{
  "experts_per_token": 4,
  "d_expert": 96,
  "activation": "swiglu",
  "router_score": "softmax",
  "normalize_top_k": true,
  "routed_scale": 1.0,
  "balance_loss": 0.0125,
  "balance_bias": false,
  "router_z_loss": 0.001,
  "init_std_router": 0.0276,
  "vocab_size": 16384,
  "lr": 0.0107,
  "batch_tokens": 131072,
  "dataset": "wikipedia_en"
}
Below are experts of layer 4 (counted from 0) of a mixture-of-experts language model. Rows are named router (the router's row for the expert), gate (a neuron's input weights, with its number), up (a neuron's input weights, with its number), down (a neuron's output weights, with its number) and show model dimensions 144-191. Each number is 200 + 30 x the weight over its row's rms, rounded and kept within 0 to 999.
After each expert's rows: "gets" lists some tokens that make up at least twice as much of what it gets as of all text. This comes from a sample of Wikipedia text that the model never trained on. Tokens count by the router's weight.

# expert 0
router,243,215,173,203,209,207,198,153,197,190,183,209,152,148,228,231,259,212,159,253,231,208,222,209,217,202,226,252,171,248,227,186,184,235,131,190,175,264,158,191,200,174,206,204,257,221,204,244
gate0,178,198,186,206,219,236,138,246,180,160,173,209,187,164,212,278,228,195,160,211,196,174,234,210,198,172,179,170,242,245,223,202,236,193,226,254,197,222,199,158,194,172,206,195,135,235,167,243
up0,232,229,213,232,238,168,223,237,292,239,220,240,185,176,184,181,212,239,177,173,222,244,148,233,176,192,193,196,240,188,140,190,201,217,239,206,217,228,248,123,195,200,188,214,188,201,166,156
down0,150,262,194,231,167,216,222,167,171,194,203,181,210,195,203,192,216,192,233,178,223,204,220,198,220,242,215,206,174,208,262,218,189,158,201,213,197,230,141,182,163,201,226,208,191,167,188,171
gets: "|", "-", "c", " C", " c", "="

# expert 46
router,262,224,202,228,212,181,202,169,215,195,191,222,184,163,196,257,251,246,213,193,228,170,238,171,185,228,254,250,166,214,221,229,189,219,184,185,158,165,150,176,209,186,228,227,229,184,213,213
gate0,188,156,211,195,181,202,193,202,247,239,209,209,225,170,199,189,250,209,204,180,181,211,198,218,160,200,195,184,149,221,183,204,200,230,222,212,239,226,201,244,165,209,163,200,188,163,160,188
up0,198,220,138,133,146,222,153,225,169,206,197,181,156,249,224,110,189,184,210,199,135,164,196,176,225,197,193,242,181,186,155,191,220,227,194,258,250,221,218,237,200,227,202,176,214,161,218,218
down0,210,201,230,196,228,180,240,168,200,132,170,268,181,180,167,266,172,239,182,198,182,227,238,187,194,207,148,200,233,191,165,166,171,185,194,194,158,200,196,212,226,180,209,256,245,172,251,181
gets: " of", " the", "-", " for", " in", ":"

# expert 33
router,235,227,220,243,140,216,229,148,190,166,188,232,182,194,160,222,253,201,192,241,210,194,212,142,162,219,189,213,162,210,225,227,199,190,133,228,134,235,187,194,167,188,178,236,217,189,234,234
gate0,168,166,221,198,210,198,191,177,222,152,229,200,199,207,208,179,176,153,213,235,135,217,201,210,269,214,188,205,204,195,198,159,188,187,210,164,162,97,260,208,180,171,181,137,178,185,209,234
up0,230,146,223,156,219,202,171,215,172,134,214,234,177,215,240,212,197,204,191,210,219,191,158,219,179,184,166,236,133,248,210,231,212,169,201,221,215,211,236,177,178,260,270,173,208,217,181,148
down0,200,196,214,213,252,202,157,171,235,234,257,224,162,199,119,213,141,247,188,188,170,242,264,197,194,181,177,240,255,173,198,178,172,236,142,231,181,234,134,242,204,249,191,219,228,246,195,224
gets: ",", " in", ")", " (", "),", " when"

# expert 41
router,262,205,235,158,143,225,266,174,207,176,186,227,196,156,182,225,220,226,221,214,208,189,226,192,179,194,191,199,212,221,237,255,171,182,152,166,204,181,226,167,188,172,241,226,225,191,213,198
gate0,139,192,224,155,204,202,172,221,202,201,206,164,214,166,149,98,251,181,154,282,183,213,163,229,215,203,179,204,171,179,210,189,174,190,188,190,186,185,199,201,251,157,160,234,205,240,222,219
up0,242,212,183,183,223,199,233,181,216,249,172,222,263,182,255,151,228,198,184,229,210,189,200,215,193,214,192,233,167,208,192,257,199,236,174,195,138,170,202,215,171,208,197,231,225,229,241,152
down0,193,197,201,229,194,154,182,172,221,155,229,181,179,204,131,210,166,208,207,173,178,204,238,201,168,176,235,158,200,229,183,156,184,199,198,208,182,194,230,222,190,192,143,172,228,148,244,194
gets: " the", " a", " to", " The", "'s", " his"

# expert 1
router,226,246,177,222,197,187,234,174,207,140,189,238,193,177,165,210,222,207,174,243,221,195,232,160,172,214,216,212,204,218,262,230,159,191,160,214,156,195,208,158,206,191,202,243,203,196,260,259
gate0,195,184,194,233,221,234,228,171,211,183,191,242,222,147,186,156,176,152,162,227,266,189,196,191,167,210,204,188,187,178,223,216,220,235,186,193,200,201,229,197,200,198,173,197,169,138,256,232
up0,196,201,225,150,217,178,201,234,237,193,234,206,202,152,184,119,204,231,178,248,145,204,221,204,218,168,218,168,173,214,256,172,167,164,209,202,192,192,222,249,254,211,167,159,186,155,189,236
down0,155,227,257,159,234,162,199,209,213,172,172,191,190,171,181,219,174,259,196,248,194,186,203,176,216,183,183,247,151,196,188,171,192,238,191,204,227,227,162,229,166,174,246,240,191,171,201,172
gets: ",", " and", ")", ";", "),", " but"

# expert 38
router,246,193,225,254,189,192,216,168,192,160,190,224,199,159,170,267,242,203,210,226,238,154,221,150,172,196,266,192,210,235,264,235,181,187,155,195,198,232,183,158,184,157,225,228,168,191,211,230
gate0,208,222,216,180,193,248,200,233,221,235,185,212,223,185,239,240,250,135,177,253,184,161,208,166,222,230,210,217,234,172,174,167,218,174,199,160,207,190,221,108,172,226,170,176,162,200,140,213
up0,222,155,168,197,237,194,173,165,178,218,191,230,157,197,190,188,157,196,185,142,182,190,199,238,211,210,200,207,186,195,188,168,197,204,206,242,240,245,237,211,160,193,162,206,168,165,209,229
down0,187,203,226,184,230,205,210,182,163,210,183,185,222,228,221,201,201,166,183,249,174,200,244,229,241,227,197,162,162,152,216,177,165,199,225,210,194,173,241,133,149,175,135,202,190,170,293,216
gets: " and", " the", ",", " or", " but", " &"

# expert 39
router,188,175,200,199,188,216,184,203,200,194,183,255,191,178,190,249,189,234,147,192,247,190,194,217,160,217,234,242,225,213,196,223,168,197,153,165,171,205,168,175,217,210,195,244,222,151,252,273
gate0,182,169,181,216,210,249,213,185,256,199,241,200,198,219,193,220,294,186,178,181,176,203,179,167,183,207,223,145,261,136,167,143,159,136,225,159,181,170,211,213,229,252,183,178,265,221,188,216
up0,194,178,240,244,227,195,184,138,257,214,194,209,206,202,239,214,254,172,198,215,161,224,193,195,215,180,182,165,155,198,186,186,239,190,173,146,200,156,159,207,214,150,198,200,240,196,208,235
down0,185,204,223,156,184,194,153,262,194,164,135,168,208,270,196,196,165,205,221,182,174,168,195,162,200,198,222,238,228,221,235,192,178,205,184,202,175,192,219,223,159,202,158,199,198,238,210,168
gets: ";", ":", " –", ")", " -", "\n "